Weights of a small mixture-of-experts language model, trained from scratch on English Wikipedia.
Experts: 144 SwiGLU neurons an expert, 2 picks a token, a softmax router.
Below are experts of layer 2 (counted from 0) of a mixture-of-experts language model. Rows are named router (the router's row for the expert), down (a neuron's output weights, with its number) and show model dimensions 0-127. Each number is 500 + 25 x the weight over its row's rms, rounded and kept within 0 to 999. Numbers have three digits each.
Before each expert's rows: "comes before" lists some tokens at least twice as common just after its tokens as in all text. This comes from a sample of Wikipedia text that the model never trained on. Tokens count by the router's weight.

# expert 103
comes before: "ing", " the", " to", " of", " in", " a"
router:452519439516451462505530503456510548461476497483504529471488526464465485549497510486552504509477525486516531522508478519543485510462473449504509475487473445513516500498483536537516480488519495476491472465522498515499499505485527510468529531481468466478500462497487535521511520492502475543505474528481523479507494519483501522535487516517509516477518491533545510464512514502473522474484
down0:438532498510479486504467505469467495485495487516532460538450453494475537463531467513516516508474521533490520499492460470529480538506492482515477549484461512446500477509542529449452466512494505521546527525502506524505482497503470491499537454482515513498523460488540500500505521498462524524497494535534520495525509493482518482514522500521466518516524497543505530504493508475481478507482
down1:466506512466501512500504512469449497522512526481532529493470493499481477505492506485466537518492492489454519482467483478509489533477524508483534479516531460500546512469499491528532523538491486478504471473508515529532527516487510488482461552518464496489493492432500500513507546515533494496461473553509507495512494566471483504540517562487460518503503483487530474515482472468500532490474
down2:531507522541509498520483448496520486482525522492479542454519511517515445512508485476500492523457532457460511471475522485481513472502508497508487502434534507487507472510520477494507496465533465467476494489450517511491536543489505539505509497514498475517493501488490472462533509517496483478487520525496500493456490525517561476558480451469519473519508499481501515508449513523483540472481
down3:502476502563491509460500499452539495496528494530511495489537463522529450490529496501504474526522475484488531481517527492491525439516487553543505482495493519540473484522509510522525500493523501498491535485460469492475477473519489544507495512490460528525536461534498469504526482474454476516469493534505481517536527519554520468491468534513522472506518503497485507477480545501483510478474
down4:472494494512507519457514490533496510514504460469552491493519511450439516519514474536473531506495515498483501478480486479473477497469521510536524489549502504528515476480530502517513495503501440562457473486523459510495466517537524528483456478491461570536512540538512475518499516525479510531472500490470494507476477502549504499525481489493514509508473514516472512482528491516483486520529
down5:485506502445505489498470508449494438498497486495484485513488502502527507508504476462545443488479511533516525494493477504525509509504504447494525507475525506524519481477486467485526524521489539527517479495492546535510521498465484435508498475501481513536470516549492495486495524500532486488492463483472459472539482464485522531485499492509560514508498464484478527554453484503524511492459
down6:476502501479475506493508520507501498478509503544510495499484530512493493529516491529534474509499559479490486493501507512489496519474514467441522497522512516504541554481487518446501521473470467540516477516480439435499516511481480518505475543489514521526520497517514472502511464477502481495514498505502476489507516445478550502516517471539516512486461492481477492480429565468521532482508
down7:503477508444483538538490530503519483497521474498462477504471507497495524463487495511457487496542493519526511512503497505529461457523506498494484492493554460464494487558539539457464504524487472541491556507494478486480518467487513528473457473483491498494517499513543501504531539475473528504498509494470560484497475484465503521466509474516480526513446511489499489532469488477502519468505
down8:507458484493493506540557549520460442541480516525502487503462483507504520510520491507536488472482537522513439472513482481465461474504468450520517509506465521469516499464472444486520519549517504463503493484497517479519468534489506476521485472492514536528483494476504510485471539503504480502525523496471519494488509479461532494500501515491509492492490500514507539493510491458571499474482
down9:497467510519525504515507506499547508456520496484482482511466499501524546504452517438508526526454525476471555491501502551505522517454528499512505505468531506529550522503537482472516453476495470483505487514490527504487469517467481500482494507478526515537482529481489514501481512525480496513526504523501488490527535458507514460528503504512522521478485470482478557487521576505505469531488
down10:483484506513475474494494480528462508479477482516490497544531518503519477475475533526499445497475479508490508520524507470499530486479504430477498466490521484519502504512475506514509472509494505487528486487477542506508518561473529578515540529506515496465509516528517490510504501465444519462502523455516473507519479478498512492460501530540500469527502507539553479521466506487462494489549
down11:475486486511494472469483550506486466546504504506499509493487477471470495521482547498482499470496462531528438486486471549443505537507485541517480506481503479538489512452492490511477475485509502540495529481524484459488526499474497504496488523534464473481488496460514534483498492514553546514552499510492535520530487500471528466524444496512521491493497517514515461474507464502536517472498
down12:517528487510464494490510522493468520531503499535468488475459480529464507555466504490527497484484554502453499493519526515433472501504538477537540533495484520547507541488503491467514507481492508480528511483512484511535472456471494495526495541518491482516481506517476484517468545480516556469506501488515538521516507499513508454474525514501479495485513472472518495469467452528512460486533
down13:530521489487501518470544525530511473506484498516526509512505522488527517500499490470505508488486475493508509510502514493520454509486525481507480482524493483505476498481458523487527544542464480491449501475507513481499447517469506537526537552489507519490479537447533491458488501511554473524494508470486477538530514485472532470551499489560496553464482465517474500518473529528483509538526
down14:498506538509523496523518502500483526538546504512490471494505507501554497523495498501531503508502514465536552503465502515480473491544493542530504502492522505487515477500446489476466472511516469533490485489538534540492504515500456529552507456489527497479474480477537508480495551518481499438504509519469503525542440526504466497508475533562523463516517501524468489505505505500485504477519
down15:506508540474499476485527470516499480496477544472500508512524458473516487483505478516529483526529498517522509557505519470529486475518517478538504493535487468479486472481519464511513508513503476483493553485516522505481490499453523527492537514453524427477502471498522550487532545470536503518485474463543507512468483504488520494494466512487509507467535474499484472482427467521493506491499
down16:484506490488494524456500470477521488537483524518443520471466500533515523477482495484514514474492475486518478522492537480490483528488535492511503512486563453552486521477481521493509493495502539515521531498528492502483505504545501476520488508439502499497517490509541529485509504479486516488485497535484436497519473469507476490475462467503431507473485476502527536519473539502461557485536
down17:486538507517475512474491469531501463501494508491518499520508451505491513526472520535462457479518510484468540523492474473533497522498482538490560465536543458496521544488478504526518523504451485506527459529541474485491503517532519537510484519466460515464464538472480520502495493483481483463492475503478512490495471490516535529524485498492459521559489494539499512466469489514486488483481
down18:502507523533472467495489507472495518507468525516461550493520489523520502465534555502451514529495506515486467529509518491509447540519497469547503531513485531492456485521561528535483475486451504476514467442493527514513470499543495537527501522526510483519504532490536491489507488495450507518476522509492460489478517462477485516495521495495480484473533491490519511511519509480550479476486
down19:567517479508506526482484532505492524498542450483512466503505484485540485514488486528461515504486474471545494520478460443480499512489507485517477462482541480478496554512488506482545510505508477475515485516512474484515480485498538535489520463538515522516486494484539474498467529433500535493529524515473471498500531494522521527498494545548485502495530517500462500493479538470521535481495
down20:502498498504479508486467486509524532511485507512491482516476552479486512510507486470489488490498503496444506553495502511515469490433482562497521463521536485466479525465512431527511516493508526515550472503521481500459513494499497477506486500539513501527538527462495492499515459526517514509527455481531507533478538530532493526511515510511469480496515495500527504431500512431496521490489
down21:488495495484528478493539519467460453499490527500504516415476498497533503538524514472502519447489468514572497500484454480513488555479475497512529492501521522454523483514527502489521477487467512514502489502498507484485486496464501486511550516504476479484528474508519510525477508478486495503536506545507512530511482497493575526511515517480493544556505466513508548496512501495520471518500
down22:535439492490462540472524458536510510486536516535511538499504514471467479552508481515508504520448501486517542497464495508504477545521528490484455478507497514506514482488513506496482483470531471519520475472449485518519523522506508484505527481524462496503502463496468492480504501474509508470512509474512481495537484543518502470547507534528553537463534514480494461483536523486505541478505
down23:486519500525507466544491467500520517518492540490474503518480487484520518479476549508493487487543483493475510477486495473463474482542476553500529522505528490520500484504504507516488510474514481541528536532483474493495527479520510514486557487468490504514532490470488526530531554471451511490514455487478516482461475486481477486550484556539470522476507513465518552484488514484462528505465
down24:493519529477504471472482498473543497520520483474467504508521435486495523481542556501485520522508503538520486498457520498530486466483469515541492476479479527500471478531516488451507495508471475521524523485487462459493428546534533521478537498499464502501495526481482488470499545490477495516504530490495495520535509518526490448493504540527519494471497520461459506530468512507494523495514
down25:506492490477523494470537511501533471554443483516473475498449485454467542496493498494492505504461457490503475474521515510509491511468547490523476487418547519482529501487507486499521499488481503520515479490540486476466500489486510479449494457505454511514484505505491535519529514452471493467498495488483533474523509494502507550489483508524477494530461500519517520471450466521520496514501
down26:517486523479485491460472508488517447472488514506469502524476511521504483475510516546488527497454535523555524515559529526517495489489511488491486518506485499517487553466482509521483489452471467515524540452533509503476481512499505482539504503538543513491497482504497508473473426530526481469499497511542482520528530505495485498455527472528502539522515483469463504521513514466538498511509
down27:512487561494499486450518508507503521493561516516474484486522452472472515490494525501467487494498484502487456454519485498479467512530493502490467485485481462499532537540477521513480446459492462468515469528534532494471475526497481554480556524494517532473510505537527492497537508489497462446529518478496512475514506484476507509528515473477515537498509494512516515499484452502462504515491
down28:463532486476472521523512443518493520530463491532507467486460513534537515454533520515506511518535478475505483525512505527524488537487501542541522493481503498477472526476482516532517525536476535524489520511479529494484510507490532455450512540480509525495490521458515492533527510517513440502528534531551472454525483518477525484501523504499531511485482466466507501506507484468514493475471
down29:504514513500542498510512501482479450482515459514494459483527499490504482503492515494508515504472529477480518453468480522512564477486505464498534571505467497511510484513504523497453493518518487507478501526486556525469509521491533525545476483502477502480524496491523474508509480494445451441498523455465530476493479518556520481483449476510494523529519484491542527487509493483476504518501
down30:510499454440483485493486540521495517511484458494473504491511481479474497520507459486470478523483539461541474480511503512494468478471469531534495519485484467496498531516495464481508524474539492488492468515494509505483506455446527466504554577465523491498482495493518484488463502516525532502509508529536483480520521466482517461501500502506465478468539494508462504479501554507496522538491
down31:506497504502508516466518463487497483492501499453500476543491487490493486533517471498526503477499506500468492480493510520530461464513509498492514510487487483458506473464489529501497488511469502484515469453524469512531473574492517465501546518487467471514518459459507483476564500514488507573453490522463483528506501494474485543486541441514531491508496541505483508471534485509466527503509
down32:498524464552489444491524509458488480494510515492511517503471515473497512482527516487467516543461481518494479504481508523497508514469492510529534500476503530490492525505516464479473502527490486540546508510458473509476501521512473500444531460538485463510488533484462498497445478480525499474481494518533500505500475506510479520521482510426516462531519530503467512476514475456449468474520
down33:503489524564522510438475459492458527451536476486476505499531492533519495473488495483513459487516492495517484481527525511524514518488495512466526523490524538515515545488510485452513479506538448495480460499471507507487512495496505512526494557504535492496507488478489528530517514455502497504517468494505510538479458497521543462474498453525493522507503492519507508468465491440498554499517
down34:513453516523486503491495513504514499504545481524492508449496499491491459518489483482508457492481525529490537502470538525484500485529486485485501436531509491492474518487500490498551500513541513495495502508530504520514518483456510467497472485524457503470510501543522469536501511534459503443536497534546468496484445497532531488508517506465461475486498501524533525538482526468517482465554
down35:488499518543514489474483484509521492560486509496503478501442491474481531506498447548533488520500511492498441534511471500495506523518487503481472460554509507473549510512554493472509491501535485532503512500502479433491493486509519473528518491479483471500512514538479483519463517527447548510468497504504510497519474543486514501490511511434497524482548531524500494497472499498513529508470
down36:508544491477523515520545491509522486480526495486515512534495469514544459530511512469479491465524483483553501533495492482499521493475502491476492472489462477510486458500514502485520535484513547544539524499508493460549469510499495522479439533476502499457470482490560509484550515467486483487503499500552512516465507481531511511467563530529493526507505485508510513497505536482508491526467
down37:536484485540526506531480509500473523513525502475473522468512484525565507530513494494550498484519505467519508512476471504536484484483547466530527489484498552491551530466503518511478529476490491507507481500475501487516553512498511480540509542534526510483501492533501494545454504523470529505413529533538500515518452485501502504495487528492462510484488525509515498477489479497513466525491
down38:493489546500503524525521479459525468462518464441499504520453500479491497496479488473541504528485474523504523485500482540431495536507488516534472490465457510483499503551495534484541523510520520519500502515516495457495492467516492510523496507509531519476524511510540458510466545523539465495497520488484460496497523508505544460513490518543505491482500483521503500505442490478508540539478
down39:474471472535499497499492503470484518505484462545502503475525495541486507487501456508511509482512508467534538508533488493503502513507517491498471533536482498477513516521521480520494505507501461475553479516514476470486507527507501487476539462475509489523500472491508493462528499556523533507554450486564512508556506473554531513535537525458473481521480513467492485471526508533456511494483
down40:503498543519518470486544533476514510483528514482495548506485521500482525494466527464498501514525498474476459498511505471479483462454467491461493511478575522487498522536461479536488461489504457510467480468535500442480498549487486454487523491541490497506511480516467508512471472482485488503468510559525536468524481477495483506494513456474456506488495494486514510484483522510509489502523
down41:521502536497506499466480504505499526531513477510510471498491464508508481497443502507507512491538482471505503498490490549468485508529447489538481498516474498543556491509523491494489460532501521473543489469529535479510484517494520485483471536484457522490481524467538508459502495449454514513511511554517500512498546483538470496495525503505496504463458466477499487483509555508470503437480
down42:531470499496509458508499483498524484491472480493527478476509526497485501509520504497500462474506511534510497534478514502509509457457508546446468474523549488482506555512458522487464508500509493486529527508561500522494466494467521522518495487467535473503518549509472545513523445473496476472487511542548491495480516507507507504509467498505445502490473508509458497509479485527496533545554
down43:521512493477440510472433500479511519495488478431510510499499464468495445500493464490498484484532473530471493496504529479494515469503495502459473500527534476493479517515488507552490504500544477518501491507478528494500488493506535497494526540517472509506493443488476474497507475530513529482508498461525537488551514542500484522488487472567548516520495492534508498523481520463476458505518
down44:512505517494519503523506511492466470527511505496503495495523491537513436501505521494506532527487496511516551528512544481454472504471488538473546506522534515537493500461515493467500479460477547474508528518526501473501530473503566554517524490498487483529539491500512509472504514536510505460525481504502533496503509454452501488502505473499470497489549438519480473452485519497535495513486
down45:513514475474478528478531492481473483538504499504528456530508472521553506489479484509565516467486561496485517502476536543490471528538503501462510530491489494525485495517525456507548540530521496502485490487488561469506488463491457542506460466524499539513485488475555508508510468486544529491482482483507515479490509490465507513505508508457473525513502492487508496483510509497550465514500
down46:476456487497470512494488493484522504476507450467537470493487532508471506510541541518515528516501527468496460482504504549524475475501472455500530535489524498503531514538544428471511456489511497540493493522471521458489507497511495482477529499484495502457492453512506457498506485501508502527481485505478476486509466497484469519494491472482496536493492519521515522473500514500474519476405
down47:474480446520552530491519532517459511512536499492535480495497508502516521507540495481482530511488506487471463497454487528493483510488499519513451516513504541451511524546477487536491474513485527508522490536526487494543473525442501495498558518531516498502494509494518496505537509510481453476521505536532505558462480500486483514477470486469528478497489494527464512458514509555472517505498
down48:462445500449502549493504528500483496547448518517542504498490517470544504500492504500484486495539455500499502444456481520482466526494510515494501490479508518529516536543478526522511493508517502466482464482498471516504491529515487509517538555471479533469449531515533466518529483484520494466503498498468505496501524513483493511460521519518465569486485476485468520510475504511494507470519
down49:476510471494523512502481531534540530465474494486519510512503485483516538498494518481529514492492499481532494492502520505516481500518488478446546527528469482499477491480530504498459520485517510522477519455513561469549490480520516505508515472456536496510470515489570504555460463543550494491491513506527474446509518468475484504476517512502454472507499449522509474526501503526515517474500
down50:484481493485529449497492480512506498527467506465432484499514489511500473532474498496493528459564447512469486541542466506524527462480520472516481515462571508491500479463484472523506537524483522487484521489476513490471494469481520495517471501551485493509471495525514550442489533509501499485512498510490525505483472485435482525522495526509476499512521512476485500499512529508516482473516
down51:480474497531475531467497503527485494510489475497528437496528495525542495502524532501524512517448558510500463506512483505488505443468550493521472529477514481506493532540484507491528520507511492476501501504517521504495541538494524481536512488517480502495524494534499486518455533515534530506448523481498487522480506520517455556527504491470443546539485532470514515548503488483509508495489
down52:552519507513530495525467529472461496511518473499518479446520474457516536455538476529527488516499505486471518472508532466515501493488504480468469509472548479506530506548540516505512530539502496509480494500473468531481529521481540494460502469481452496508514536486525554477492495494515495482482476508514492497486497510493512522516497454489528502471481508484548498512489529543542487494436
down53:503488543482501474488512549465500522534511483506482474508520479519522540524511500476448492517497512520505490475438467516495486509452534508499475532511540491469495468508481503493472531485500504484556539496508540525438495476552522522481486495478484487491507462511508498530507516491469544477515538505495497520517492465529444501508455490476507511468470505516482513515524474454548529491526
down54:500549489510491520489499499520496526438492476507495504499502502515508520477488458483459479470490442530477500519498513480510518472414488500467490472510485477502506473538490509483532497491513497466506498515532487497534493489555495505524494466476488540500501526490509483539481503434509490457547505480529505472526474508468505543469519509465526498446520527529490536515505455485532526520503
down55:507495529555512494529491438475494518565492497502511509513536520475484495457500519531550515509528499485488491461486471531504549504476466499508472509482484535521504530491453491497522454510527548478469517484514509479479489513505538518516502505524533493528486533472509444494486497480470510527531515502491506478505502520541450533520446501482485488500459497486454477528533496495488503457491
down56:560509472472479524493509513520467489536501466500517506532507470473479529495475515528475494499460512497550472533513521467523510513533513499543482533504542505513453497506485507512521488498514545532456487526462467481496530486546493491492488525528493543520513527542491512526543512461527505481523520503529505479510467478518528493506486537501536500500475456502475500533498485445469517465458
down57:518502523495501489475507501470500503484527539504473485554474513550503446514490505521534488528544506495503545475524484501545478524498515496512519535525518492456476470480528492517506490500567467479439454507503473497482502470489481534454501481507507504429495491491508495468488520492514493488509543494473486532532510535520514472515502541513471481537495486534486495491501543487490547492461
down58:524500501470494447495484497507493467454542521484495513482516486488506484428508461572530466500470506462524544494465495485530512510494475453530550518465501488500510519508508487497499467476494481478494528494511500496505546517537450482535518485481489506490513508506491526480502447494533536492532470499494518484527495494477518534471501476544478493534541491520506521541477513526491480503453
down59:475471502534455478526517473423523513501534539493479522514472508498500551483507473499489503489508498514527552500493509485461513529510526478496486506477505505503451442481467527487495553493536547442521514530529505534514457505528493512496460503516504534525509529490500515492490505473534466488504483476508470513495493472539505493508467530525457485484476497518516515493455484506525469513539
down60:494498485496515505477470526491497448519527493514541521529509503492474501492449532513514542490469517511476532503504435539511543511504480548482508541493461478486489494462446523516481506515517515519459521461503496491493468477499513525502541489504461490483469484498488467501542511506478498554494533519504459506518469484463492453513502476469506521517444526535524475531505540477517519495523
down61:487532465495502496521494501492506460505511512536503472531551470532477484463484539551510529502508489474527532513527495527505505478525518523515556463481513501521522485437513515526486499465480488476487492515460454479490477532504496477503488512499518493491542522529482534487501448518519509519485523523458497509513481476529473535504462497511527514496531479470533512512480484425530539530521
down62:521473469481493510490498495461526454456454540502496515516501505526452515479523493486461482522441518522448513494478519502515459472490489482456463466540478508520472523511498509497516448490547523522471492492477509500547464484513500432511503512506484532486470454497501491510510488500516498461463465513482507482515509444512483472498474456495518491483507539500512481497513471499507513463477
down63:496460466522554516524488494504467451534472521521501518478488559480521493532494497481483509465512495510547505514472536503501549509531529491534486486514482508487484494529489473493537530482495558485478438464519514528479498487507497502473490546536495530487499476512498465519478518514486510524478483532498511514478511512492472526537502474517536539548511497532522513520473481463509547496450
down64:481523498489522498527496521485480497510497530527502498527498516545527475506546500505518502429503549541505538486483492504498492479526528498497465523509509506495510543531489468469504513491498552503479470534467470511529501498492503448517491500499480512487500469482490515529482496500478517517523515518526479487466561528431534537547493516546522458490533470527532518461498500535532471475509
down65:501517528475489492482503505470472458526486462434494520496480504538458486523481513476531478471524491494496500480477521491474496521522488473496438524480476482473491548497515460544522536523472507513499477463522505524507512465531511490471498503479456536527478486477543529505475535521562500495443490493509547507516509515508521544497510490496517513483529468495473562501490474520508489517507
down66:544504539526532509532513476506486520510498518528526467491480437501477496492495518521524464472544528467480553504511466482531451536515487501519514490506507453488490512506491553560495493523519499452467519500494511522485545464472522488517484503498472518496455544482491480508490510524502516530483485455525519461452515508508465516493506496492533519500511505495473489434521492502483478530518
down67:514481518464571496471524516516488474484518499492504497478509461513499474499516518535508476503478528465489518473537528484468511531524515469507514472499475525489490519491470557517484473434525520427539491522482510505507514495503498467509499487517472493465507520482516482536508537455528555475524488542506510516519543472474482521487492496454546488487489470509516455491522517522485511475501
down68:528476505515463526482516477496508503518440478473510501545474479564520504498530475498470500486450536473532524509524471509516525534512494461458512497537510534498451516523506529514531523479490438479503499527500536476501510506488491515498500479552476514501503484473468520486502494474466471493464510471511513471519496506463563495475504460480534513489542527477503453485521519533487493496500
down69:473478554477524517489538535498508514491469466515548497472507465520487454470525539500476516529529533514490497507499499519495506505495538470494552492481476480521490514503515531450502473505534504512526504518494469552531492503532496506543516472524524514494507513498505496477464496569471516522428499453543453525474469468468514507505493492491484458493515494492512491486473489484470498488471
down70:519514535462467545480466536511522523475484513537454513467507462479499515555472524476533495500502466489478508497500497517527516509477498502451500483497496481516504510475503521552529457531522467500482510548468537551478513478521496409510491533499497480522538519480504542481452501507506522519474516482519502495489540501532530472491482507487498475499485506552487503505493473502530484499498
down71:495518504486443543484489430479522537494518503474468493461503506484512488491533500485494452504505436505470516500486467532470551517533493510467451452470508487463497475502482484456482464487459505490510496515478543529520498485500478482506496516525532463502470537531465496548507502513516493528488491467484486492526479470519531506514490485525451467537476508476480506522500519501492495500469
down72:506477503541483496545512509519525466452494488484477548525503503507552506567458473459473492535516532496491460454505506452521470541499508528485506531512511524509480497490472493507489518523497553490491481558511499493464489468514497500498486492536512457508492483464511513498495541547521483491452536481525547513501495483483492484462559522493496492509515487528482513522482483473517510514503
down73:467529516479505449508498557511492478516501531482494490524482451489504500490492508494506490494487559517478536459460504497498487473478505525495512512470508502461509508469517519534497517510501467545547499445536511475471467399506495524477464466486496503482482480451484477467500500497509449473483503458534526503495509507518527479503491500512526509488505487517475481499480507474531466487463
down74:500500477531499514541476493441489554504505499520543497485462520544489507506542535494516528509555446475477511492512488492460478539486478494502486547504493542473539505495495509519501518481496522530513492535522505473462513501487532534505469466521533487488477502489511453498465491520522536507505423495459488463501519462485497501470493512490503501485522518482485512549463480504485497494543
down75:449486504493479503505511479498488462521489465481474488510503514537503465474460513498546506513480519501481512513532543495535540516512480466476468539443463556522468494481552470542505518526526521479497491462526543515496551515456468506517482496480484510512484484540437497505516480531493506487535465516495549506501484486485488490498528503527514507462525517511510478494500494517507486448484
down76:504530491476515493544509413531508492485515476505479539494478537513496500563486497493529538491544513484501519531461519490490483537508504526486485575464521547516506519512514514493519509489504490468477450488488495504523461554487484503505486512454555510525536468468500483488476508496478513478531462518490471537501504520507463501508497514515483483527508494515489475511519477471506478536528
down77:472478526510534510509535513467497531508487513500456518466530504509534518479453484477474498512498527476496496527503476504471483495469451469497513512473484432496509486507492461455483484507489452504495505481530507519502491498425526512508481545518504464526494478533484523514516487502532456522522493582488497499444504469523526503513517509500505456543492489527501500517472516498535515508466
down78:500484485532514468520516484487484508528523493532477511505478494520486516462527516478498514501543495474472537548496464531466523493471491551511532528535522438498471505478501470530488495479502514541540491547478497536508518489481497540475481478502504541490512551485505464486567483490531506463497484499476531510467502466468477509475528500464472505523503484534560498491512520509526513463500
down79:464536506526490496527516519462497527522478511538507482497476509526531504508481548456521498529499481509552484472522519489472487543480482560505473512479483482479491494484473469472469503511489526556513524480540482513485494459495490485489507530541508522504512462514446476483522502515505476457464476574531483551509475498459498476473512497498484503513478495485505534541490537487479493516513
down80:500495534508463485506475502492509478495537513494504496531452494457538485467512463531494491504506511512524526520478458551458525510545515499512511463490508514492524521522535534463485508518497540474483468501465495497466494441461521502486463501499491468459488516482524467488506483535462491523508464467486503455526464504511515483542536543523511489469511509486479459493510451471494536476520
down81:533511503499574461503453514527449502524517495475507502487448508499483472484484467554465531457474498485496502504455487524485533482450451495485530489488475469507521488536503485514500509531514505514467562525464524471490488527508522466501475478550473523529478484500504520481472502472504534520482493481477495500520532477492497501456467468484494503468519513490522524528492485499543493504520
down82:567512511536506501492463514511505505524482485508482513495559520472499500474490504452495515498509461525543501486454497541526462504535508489507440505498494507467508506519470487542486533557482506490509498448486522484460454506524485516507446540522517509469487501505452478507525515458540485500535496465520465521503484500520490529461525514482485517468485498483538489462503491485490497494470
down83:538489538511504456541521465515507499477505511495520496506508414482533460514512531480470516501476513503450508514547512458506495485462501496500472549494494480470537518521509495465473487519474494498519486501487483490501494467477465496487524487483513526511466472483501498493465496461491456462509541505477512471513533512443474503454551531508455534476485538510486510502467501507493505532518
down84:522477487496443507506472510527514535504500530495514492546511492486523513439526502489501491459465549516477495525517511492484507516491499533449504532523487506504490492486524505498448518466496521530505462572451523533509503524482519529517511480461528480510509536492477491534481489504514492499443484553528509517521489476549517462473528450501530523520513534501497518483507504500539492522521
down85:452492502521482515514487498526469501506449459491491548515531503527498493504492514471530507471526496501520493519517502492532464512482528481427513475495508499519470477536477441523513528537515500467480503484537486474485506536487477498525481482506512491500492469486469459483516510496501511550503490500574514554531494513496512549533465493497531506520528536475481488473545482501547526488518
down86:489537490467515525461482497476481525507501481486468521515487491492480479520503534489539514542492497541519527492524471523510490455437481509509461485498473507510517465502531501504512489524555430506506481491538488478507462526465518511485514504524454498492462490505539485501499536487497489514480492515536478478470489542478494495535518503449501525494468548523552499507480491538458529484456
down87:460489525495471544495494522472489533483478491529522480487508508530522537516505474524488484463493534458480498496493512516502498490477495464514523550519493508468480505498488502493439513486477508481552540531517512449479490520491497511474448476482509489493480487475517453480490458522508496528516474524554513526530527499443505498506482508547516460463496515504471474479455455494507490519446
down88:555544515471540525471535544488477447467475493490466503498513532494498488499489499519475477453508535517505480511473536512496498473467502522534549513486517499481544496474511543487481514450472464443495498515486498470517475481462537477447506492527513543526520525492450494509507490469515522504500505528540487481513490504524507490491504467504521510474448476517497515492503492506531497544525
down89:532508525513495466496537466467506456537491519524472488532496529453497507503512455495546551486504547509555544526495464483480483475457512537480492499518471496485503478439477493477512528528532486508486519491488492501493522500538506527514500476481532457499445503494475505524486501489534454496462466557475454522525500483498528472541507490520499498486493512523519496475513502479505511500480
down90:524482524538480531547529528504472481486505479508455507489521483520569500476510510471520464514463465468499548504506482525488494476471484511508489524516461475507511509486529497499514468497543501472518510484494468476493494509502502553506487526507521470438524509492430560522483503514526510497515510511581501501503491512482496514477529471486506503476488470482475497498517497512559503474470
down91:496534478545506460466524518460476471468477508483501481479494499531469504503507500481477489510504503489501463522437492501496476525453507489498510501481512539489528440545525541538545474525484526514462481478452493491528522490505508493534472497487481495520525483514491495537488441524456486501486511525500429484513475493469531494524486549460506514514521464498499467507510517476516509500472
down92:536475522454501517468548518486570498468507547482486460483502502489481496482488471497524471460439450468507524453513478521508485533467507502523472478510528487506471484513477566528536442486466463527538482478515494487532495486497507523480526507505500497486498492470515454516491480509503512480512501505504517546506499491490546465492477483508502495533473494457521530531502490493519497499502
down93:447490527513554532503454479490531462517502495526515532526510457491510479516487465546534492526545508482479510490510481542497501511510529479585511480519490485580501490503507500506506482511507504513495502531454477466543501469500484499474523506465450502484508514531489514496518486507477546470486518465521507522496508477506509487467497463524502535465527513505447507539497515497495489495501
down94:526512512502484521497469462503476477490498453488508467524516508483438507501506450474519539461488503462477460453484469470479527501493504503497493473515528522509447503507501504502489512499508550470524475532508478533538491516469485453519493502520501525508490491459433502500460525495513460471512532475503479488505515524529511511475460538527500504529479462509513472490485559538498511529475
down95:503474486495496487506474503504498480544481495464521486538536511487528493519562505553455523516476524511495522501500489533469471502457495483538535491470467494494501513471509520474488484512464496518516501487528498482534514510543512493503477482474513505481511533494494515571509500526523542494471504464510460503546468461506508461498517429529495495451468484528498524473486462518496538466519
down96:502491472478485563507512449522518515523447467487493498483473475554476514519536487496463504471460478468537494515487493496509508484497490463454481499572498518486511495451513492460486502516495503497554495495492497499508471515509470505503539528486489468495497458516482489487512499476503481511580510499470511519473533513525509502439528484523477496513471504489529499501511499538518544473474
down97:459491483506483496512495566491485535537497516525466458471505455469463500517532488470555499495504481520533522537480491557487533547486468472493518479495435499493536487512487481484509515509483469495511487515511517488453507487496499511531489525483473486495493473511449478489504491503516510499494452508505534479500506517500520523424539504473478505510471510524513491515498456473532542480524
down98:494512491479495491491508457463505551492461497487474536493500483497479493482444474540489493506519509502481528505496524520422459441471511539481539502462487492473513527526503513510505551497485497465477494526498475482525502498530484550537470480523499516502531472498537506499515497508490525503506503537510516485510498527469531458519470550464462477547477492502492519504507459539468495521520
down99:493507474478518476505479478509481511517504479523517491484497490502520474494483558473471505553457535530510500509520510497525491510501514476501499491493479527500511449519483469487498478508517531461545524507459540487514476503470508507481471539502505520525458505493486505502494515531514465523492472532509501501455504538500557490505476529495432494439500501451549492468511558529541492520456
down100:466515538515468473442478513529513496552483475521492505517543471505498495544499528473514509515514526525510475482545472468493485473498518499521496542481487506497510467488500505514469497508511517476508492500494566523499475500506546531520502573493524487526583496457507472498499487537523523516503509484523523529516540504498554492485517510506455494470518530489480491516541478493480521507477
down101:438535520525484513508508474518439506511498492514491514445493490544489461458528482528476520547487481497435480503459523493493497483449452498502512522523504492503532487451515449505498500501516474474504511477511517531506497490475517481502528550502496551500506502518510526473503497508503485471467495480522505476462522504513473496496512477478529462498509519539451534528527491471542511467519
down102:540528507507472474496494535508452494504554530501515504473489500453494430495521463551510497489482511502470505489500520545510557492487497521543492481512521516497493507491469504510528475483505503492482528532502509502512526519519526558525508544460474513525474488483494541478488486479475509509539498470464516500535488514506468487550466482526490473492473511505493476455445471493500472488453
down103:505513503518503495498496484545540540475465464505513441487479491497456534503494519506543542483521507510498473473525526479496549496498493495524463548519460501523481488510440511483530519494507526538474545491492477530509490472473503510446559500468491491471535539496507507521483492508448494518496505527522503497541515483480478503545497524533472504500486556491479498470467497485500480528478
down104:446503475491466490505535486495486477485521527531492509467506474482507477491511509487504520460520480516512523449469514475515526511509431517519433499520515480507554533464486529515506452466499503476510521503534510497534500487468487463496462530471478507494472442535551495513493504491503476510477492537495489481499538530503512515500473492533524511492503534503503482439530479510488500527452
down105:467498500500542507497508484450502485463510483508499496515488502521511553513488533484522495459487500507452479461506529500456519508473499473465522519506526502486500527512487485482491499479483514496513499527487474538526497470475470484457508504523411496516507505493466450483518530500508477542465506490460517512468468475533502517516500550509464461481547508453542491476500477539516522531470
down106:441487544497526533509504501468467497439503487470504509503504512465514493450523486472514543503496529500568467551477484516479549469528499515526503483498501507519507507493509491519504523551461476468494486462509520505480467540511494495493496492532504506460493498500495478542503521507527497489513517520521552508493498462539528506533472515447483544482494489532503513514441518514463493507485
down107:501483552507487515478483541511460516477445524521494528532487504469522534482481488485495477492522473482485500546507527535511474477509504525572479522500454526506501475508512487456511488502532462483528550509559479493496494482515519532484491503506512532505486470529480478489523481482488507451521470496545557509538480481496503499469518488485496505537507534499539489547464472490481483494470